{
  "hidden_size": 448,
  "lr_router": 0.000778,
  "tie_word_embeddings": "early",
  "optimizer": "soap_variant",
  "beta2": 0.98
}
Below are experts of layer 2 (counted from 0) of a mixture-of-experts language model. Rows are named router (the router's row for the expert), down (a neuron's output weights, with its number) and show model dimensions 256-319. Each number is 500 + 40 x the weight over its row's rms, rounded and kept within 0 to 999. Numbers have three digits each.
After each expert's rows: a language model's description of what the expert responds to. This comes from a sample of Wikipedia text that the model never trained on.

# expert 10
router:482567463443551480507476532536475496442499467585546532473563589449486547456522517487515389486525448524475469511468539505573477483475465480508440508512437465478563559444445564502438465555482512
down0:423557548550461445550509490509499484494505462484508391566468474519474578481576497540542466493512480455526567536481538455402504447517474548484581547503420500534544516538460517534511525491507471
down1:511461519521498533547436504464471494503483488492556515470515487417519566507487453575451526525489545477418464495490479508502527487399516508518397524478507477577427515503525501473450424519500514
down2:454500467524491520487541554491476475507521551482494478413497481537522534531486520558521508440505545532437509503490472555490481490472594541546543499442377468486471603491489442542474557502458509
Capitalized word starts. Opening pieces of capitalized words, names and titles, often after "the" or a table bar, e.g. Prov, Imperial, Richard, Val.

# expert 56
router:502560508509554539504473516493498470502469434527542507516624531437487546500481560430552458599519506498563473561485465499532527462459499478472445473486482471542534537475530563446411417533441457
down0:501503507520491482526461481534488469502459494512523537496562499510476543522467458467536470507469497535450539479476526470541473498447466543470485507490433474402459552581509465522402442547462502
down1:470516498550492475538521492587483450446531518475502521472494534441465525417532481523488516470518511573477491461487421547505436461523469533485501523482474411530539530471470472514574509486398461
down2:542477480469500480553532524523523550458459459545477501449544502460525460495500517514488552471530564470476557549467522425548467510567476462468561457538435519504492497491453442552503465466451656
Articles and possessives. Determiners and possessives before nouns, mostly the after prepositions like of and in, plus a, his, its, and 's.

# expert 30
router:509519496500585556463477623403477528474484504481580454467542479558538570479440545485543412528543517507460441545485440580565472473487490508525507446465447504495516505512509503532433430524472512
down0:514545472507473481527438519494497529505510512472487543476560535500540472539475449545487469554526510531471504413511495531470494558550533489550388464537537511501481501510484487539542510530518525
down1:599490501505538473482488539499486492503531442572539472532498500504473451507434519512517496525478522473546462471493512513500453541466420460549567473495567489459427499392459440529528522480600493
down2:498470485437446515543478504489545474528550469532449462540489502533472420451511450461496498518496546497565556488559505455561492490523506487550496491488511472485407462520485475541451492527466495
Table row pipes. Pipe characters opening table rows after line breaks or separator lines, plus header words like Win, Type, Genre, and football positions MF, FW.

# expert 27
router:468520514451508519505549512516504508501522512467509484429561476465558500455496545474539451470518544506483503478512445513540456461430517440541460551493431497543511516436532530475431421553475533
down0:530498480519525489497446480495492507500549449487485503494456455535551497454490531553528502535548410475502535524499518532594443526518515467485498544534527500466412501525494528526546597477494501
down1:509425578543479560572495514588426492476443495561433519475514516552511526444503462517507498454491455451499445522483430515529449494536551528518451521530594466485495512448483504535458441469456492
down2:555510489479496499500556472484501507546541506466541621506483478532551450455515508446421470458529545517516483476552511529473449497529541527543477498490565513583525524588511519494471527520455423
Linking prepositions, infinitive to. Prepositions and infinitive to following verbs or adjectives, such as tended to, bounded to, in accordance with, known as.

# expert 46
router:516525452462580507481569534463463479463467494520479534443568534427487516492501576490504471549573451535499466492471512481519509498473496459503447476479449496492539553547423565522495438485472485
down0:510458431464587572552472533536399500497492480491474484396531529418520499529525503442524503473549426540465425485474456513444467502539481501425488492531539453556540437452473448546505511552515530
down1:491446503543476433495517512546576510576511510524497484542480456481513491513507593487412605513502453481449553453508486498502567541469500490564478462499551491492544472515498516409614502484509471
down2:489473490433494482502515590493555535514519563485492461457544432462491450463539598560459473538513516473496481551497509481462546483490516458520447500532465516491552541536480557456595526518507476
Places and countries. Country, state and city names after commas or in list and table fields, e.g. Tokyo, Japan; Origin: Germany; USA.

# expert 61
router:489520461439511518430488512420495490477515501478522529465510571444567531511461578497520451484514534490474449505453535463534450541477572462465514523435452450453458480424424605539459473534490496
down0:510533419560513544481462502522505490551480493545471487469519527490466473473470608505499516493536470484469525548426513524468483590536523413454483443478473420462521463527492531514499502457532466
down1:622490451476517522507528559422553513558475528483504501461498528514493492470527474497519471506471493451434571477534463508484552438548519529520396524520551444467564476497506514463492553506484540
down2:472516541492534513450517419484597494472512502414433543514548532478494556460438491424473537574521452569471412490536498472465457430548462502481459418508518518505503465582537515441567497502445507
Naming and description verbs. Participles and words introducing a name or description, such as called, known, named, located, considered, before as, by or in.

# expert 47
router:525527466432547487459469515508428534511500453513500473437528550462445566487479543447560481467514474540525509520529400513525475495477564416481473538529431420483559526510477579503451442568444550
down0:459484580468437390464475521452447523439543487456486550571379446507459492516556423508509469470521451535441537537483473543469494507441512521518577547512489496521526504513492465488500516486495573
down1:490521485475483511476514455543500506513453492557504444485523539503581560443548426531464542512405565524584452457491482493515568469476449552528433595484489461496511498495547531516513526513489436
down2:598497423477462530492520376496509534486534450513473556554453457477494459497505512549502560450506502484530516503516491526430498468475526478509564455539542440503516555406492519440541481431475569
Clause-linking words. Conjunctions, relative pronouns and commas opening a clause, such as that, which, who, when, after, before, while.

# expert 58
router:490515482535553532499412516452482461469499555494523535463492442472459559524486552412532467495511529508459472565481506481580588501551430472484436541489460481539541447513456570512405490486513451
down0:551539486575510590505490476456512481472490584422496483472593491536462493518501507448537479498576556534537564505479520496497562481508406490467514513526441504500499489505465453549504546474572507
down1:516524488533448498511447521496508479492547429496447501457555443516530469457504409447498520519494469478475557450451527572489525506489461514464470505548557501506539530502499455516492453542516464
down2:510487487443498469512479541472465448589505512499508560503518539441508421452517516502545583459493445474459552435530497473479468462526598532570377464457418465547474598500637446533516474461446455
Months and table spaces. Month names before day numbers in dates, e.g. 18 May 2009, Apr 20, plus blank spaces in table cells.

# expert 8
router:494504548448598473510471533496445519476435489561537527506487469502491490486497507501516460495432501504483445548545513502515532474494521476488522508507522533468503579502466502523463398497491502
down0:478519544525573588494476491437445471540491478604501499505502563480477494435624498494461465457552550520479485510550549470533525493449555457447400535538547496535532474447477475497467442531551556
down1:547441478494512484513481478456558483513536523482523427485497460547542447543452527466480548538514492434592575402505506447498494490480533455502484529500464528516592524488544468505474489495544515
down2:447432537519491542532511489515572520512437505417492446519480502499490502546470565514442432522543443462517489498508513511533428469465463597469416564496472531463530507492469423526487511401486494
Table and section headers. Column-header and heading words in Wikipedia tables and section titles, like Year, Candidate, Votes, Results summary, Role, Athlete.

# expert 62
router:487537519465512502465537562462465528419497447513509528442532495482555550485516574459556482492485481508476497503558563535565475480495589497434497537513441495493525518450449547542424504465510515
down0:451453486473507560486436522466468543489538505493554472516509596544519528559500455502486485489528527501483483463521486511509498481416486447456411598521510394551501516527472587451544494527503504
down1:482505516446493427464451510509419458461488490513508443543468456497426442589421562426476462455474471524405504559508486443490469516526475527477537540522431510483498471497499424471571453493566445
down2:411464454482534596480452450524508532519600551558452551487458488595529534545521507525483509553559512492461483488462528515513525505456471449517473546534501472500568520423484509517525571530446607
Line-start list markers. Markup symbols opening a line, mainly hyphen bullets in infobox lists like - Born: or - Kingdom:, plus table pipes and heading equals signs.

# expert 51
router:524605450468473528416495595449495496476504500573518516540573500445505520481525551524557463508509467525447505539468542511548534524493459519479494506508453446438491554544487542548443469567478499
down0:517555497471453541516534449489548478518568428506492529562506505475498480486480529494548512541531497501473482519459511495559474503494568472501497596541468502536472456445568505549483532452586498
down1:513598524473463546543419529470563452486500473508545524486537484489525553494509436507544495485524521496494534495410487468401493509490538503479567489527449456521476500440539506569553455541507427
down2:542550486519512463498447500531518457506449528596443526507450491469469508421472438450560488446529467494582502509510467561472553475517531544475479486507508528478549473479433480513450585580432500
Main verbs after subjects. Finite main verbs directly after a sentence subject in narrative or descriptive prose, e.g. began, became, travels, joined, borders.

# expert 33
router:431497478475530486495555491428441503463486503469495510543512493486567523455485525565508487472509525464443484553470498480509491509447448463460516478491482465491461539550500528512452495542453510
down0:464480435520503522462513502445567461518441528483497520531509571557557451450463541460518413469460444552521525491509485522466469597527472507504518519484492530493425549526490518469483546446528483
down1:472436547509557490485493380459563543445485519471538507444524514555469471478483505546433493509509446509425470493524497435531551606548567531577474517484463509472529521523508464468510440463487543
down2:521463487455565442439503536550473543511501513438531500645493517599428423455511451481500473435521437488486531432451509434467542550492475488505502525554463516495480473493500521518508544487522403
Infobox field labels. Field names and units in infoboxes and tables before a colon or cell end, e.g. Lowest pressure, Train length, NFL draft, JPL, degree and minute signs.

# expert 6
router:486498477537539489443544495456431492502401478502504530494538528433490537508434526449515432590546484545541496477543428477566488553482491435412498480482467453530599521522473574460451501514479492
down0:520493540544465467510442474552465534516544467498492438533537520477490534469474562506472524406527465489437544425461474447473487444439541451484459478473476517455530522489516552477496423444581454
down1:522512548472450473453498508534479507483552519524515451488467472492489531402458548563505504511443495509462479458566478500524497528509540578520539499455551518426490484470477468516410469460501445
down2:471522478555601597473518494539502455517586469564545520519471420487472567500553457467539496513480471528498439458509567454516466497501484512560530531458433480504496446494469433492482517514604511
Articles and possessive determiners. Noun-phrase openers after verbs or prepositions, mostly a and an, also his, her, its, their, as in "is an extinct".

# expert 29
router:474527448471497443486452518484456472445495471515489426464539577423457563442519512474502538595505453497485498543505565544508507522474496468588525486519424428503480516497437608519458483473491480
down0:498515462510492489496520571423546443498467517477501519480617494508449494502567458477506544479469485570529488509478482469493515488477476523479501472427530477568504439516549538576413485570533483
down1:494528468477494447544397517542480499419535496481524513469451489527447453457516518441538484468530470494489538509500521457490509423530538395492474510471555524510525457426482513506483522477475495
down2:580500494541491428463492501498605513475472502467429519483514502524480483436555438451540535510509565541497506489537454501449527486488548495425414508441499504439505445497459568521438506478439529
Taxonomy and reference labels. Field labels and words in infobox or taxonomy text, such as See, Genus, Species, List and ISBN, plus found in species descriptions.

# expert 41
router:524523445476520521422561544567478488462526500511561579518559468482500526491506534432545470528533509567450469533475499554540531437496504454527468471545469505546444520528510537487478511535489486
down0:451509441511451482465517508466432518490503558523498564537488502505549527491501594479460510534506514464523518471530472507508466517495533487458516529465375450494540502544468474466451507490520518
down1:479524497491547470555453510555440494482446507506528449601498485506533443553441547510552558528525536502469594456486506493476509487486532535451516430533538470546552511532530429552494542505516354
down2:500442526533529545511538512470483543484545502412478454504479452436489479502513494539507462509519506520498528407469414476469434466516494487452540482395482464488474521442525450430455525508494508
Digits in tables. Short numerals and digit fragments in table cells, reference numbers and scores, such as 1, 0, 18 or 4:04.20.

# expert 39
router:495573466497546507489497569512479445488484503582524498524515501436547458446482545539577461578477505566453521493468479447512487452445408498448509535486451490419530494474408513485474475527445463
down0:571501508454460521497478495538475441500544491522499456534460475464514466453525489491491500509491494526487444504491487493428484498482539502552471473397468524532544451484499522548518586479444564
down1:521456507523532462496466511493502490412495503484571500517456452565485524485497561481476485497517527537524540578492528465526484515537507427498563514428425542425430518530481466493446521445416458
down2:473488527423531500507499512516579479514501513491487450499496588521457481455422433443499515542459518514497479464498496536515502506522578541507452510493461497443418487491441503599434552477519483
Past-tense action verbs. Past-tense reporting or action verbs following a named subject, often split endings, e.g. complained, released, described, signed, renamed.

# expert 54
router:438508495478520514526530613490482485455502524531503507444583570446468521516528598444454426510578505523476481579470484498536506527471504402495536506491448506492540528471490583483457473486513499
down0:470494509530541551496471478447444533472497486644438529532502551559486472488478457441427579460520479489532563532552482493523565525465510519506489570457491465479517463501530401475545521507493494
down1:532518471510510500475518520468526545539473466464509494465503574492488511514457490557434539510431429495539573463525435484448426496507483531478535469450532529543544428536532433505505548539501427
down2:503491473552516512517507477487517549494487478469491474518548459393454512520539467501456515513548476522490509505544517479481518454555473538421451477500528528492514503404538539474496517479540433
Start of personal names. First names or opening capital pieces of proper names after commas, "by" or titles, such as Peter, Roger, Geoff, Mas-ayuki.

# expert 12
router:453525446459544551516433572443485487505481513506485559465438535447472503459478484483585475559498534537477495516499486478560563528497474497475511496444493456487493496453423561439372472506447551
down0:500406525472485588428500485431460540465485484510462506435507471495519493404560466504521519530594482544489479561546483472520455454447493423514484464550399478504437566576513536513415498490451571
down1:520592510527454472509482467480521492568492505523486487464519504540485443501570443561550534508500507475529515449490482540541503417488548509551488538519486496503492517555545480482506516487483505
down2:519476518483551529481521508567462508549481496494427513501496491546455422519527487515418524494467492497449578477526483485589466502490442544491510449499512479484520524512536530479469536503474519
Abstract nouns in set phrases. Nouns and word pieces after prepositions in fixed phrases (in relation, in contrast, into effect, due, similar), plus coordinate-string symbols like ″N, ﻿.

# expert 63
router:523534463495505576459525529465508469480482513541512561436551478477525541454508556486523489510511571489501513495470459469547522437431528461478512513432501476500594524535378531448479484503448538
down0:570491532491422489514499529516503508499520514472436459447508459598474511466533529502491489504570515545544541469464522489490511455510465495498495490572524555468495417457479501568491543431449512
down1:517482516573549547497454468439461474500436530501573454539479486557433478507499515527467532453502475407532482507483456450527468502522434479532522515536492452452502535529525519412496442448520545
down2:444542493472551546493535492441444526498512483499430511471501517499496478540562503578485429450483469504552450512543512508495543497406435537431553522497417548525481570523498429560479479501547482
Table cell separators. Pipe characters separating cells in wiki tables, especially after numbers or names in election and sports results, plus semicolon list separators.

# expert 4
router:511549474455524538457552514486486512530496488546567523447557475486510503470530640456493499530516494537506471536470447556601482492455502494559474585500429486498536537480494535530387483485392499
down0:415504530547440505522517486538587525516511553549497385486516527514484515514497500480508477518503481540472408558470466457483488487442457496475459511472485587517506463566486588491488498519460471
down1:465482557500515534478481515429465550495508419496410418553513509485498525513462496514524527556439527502497589581536501459511560483460444486485556460507520525500513422551511489536509574570471555
down2:557511486550488527467462455442501467543485493572542529495542475520456510563451497500514502443464435534454515433516483474441499455495567471475568539557495453530427458525540531520454508496541508
Final digits in numbers. Last digit of years and numbers after a century prefix like 201 or 200, also small numbers in tables and score grids.

# expert 42
router:523557527508510508458463545506461422534501480511560459513522493450514566470405548457543507466461570550441407543514510532532511491503471463468485504454414450489549554429485517504462515536537475
down0:469520504507552514495491476528489564484525498454440497504536530497474507521455495465495534406496461536526541499450512507517462570499571495521531546443487510474468461561494439480402495440442460
down1:506495448445502465505527419516468509494441554389487471510518552464465604501502443450491517530471482522534541492538533470512593553447407547472542450541418489484490478517499533482431491504539553
down2:522544502530377494503518467462457486486454464485535554430543510487505464420520548547489453530534465461526465466499514536506491486528535528430414488465501523493528532538531532532510481467501523
Mid-word name syllables. Short lowercase pieces inside foreign or unusual proper names, often after a capital letter, such as L-i, Mitrokh-in, Sh-ear-er.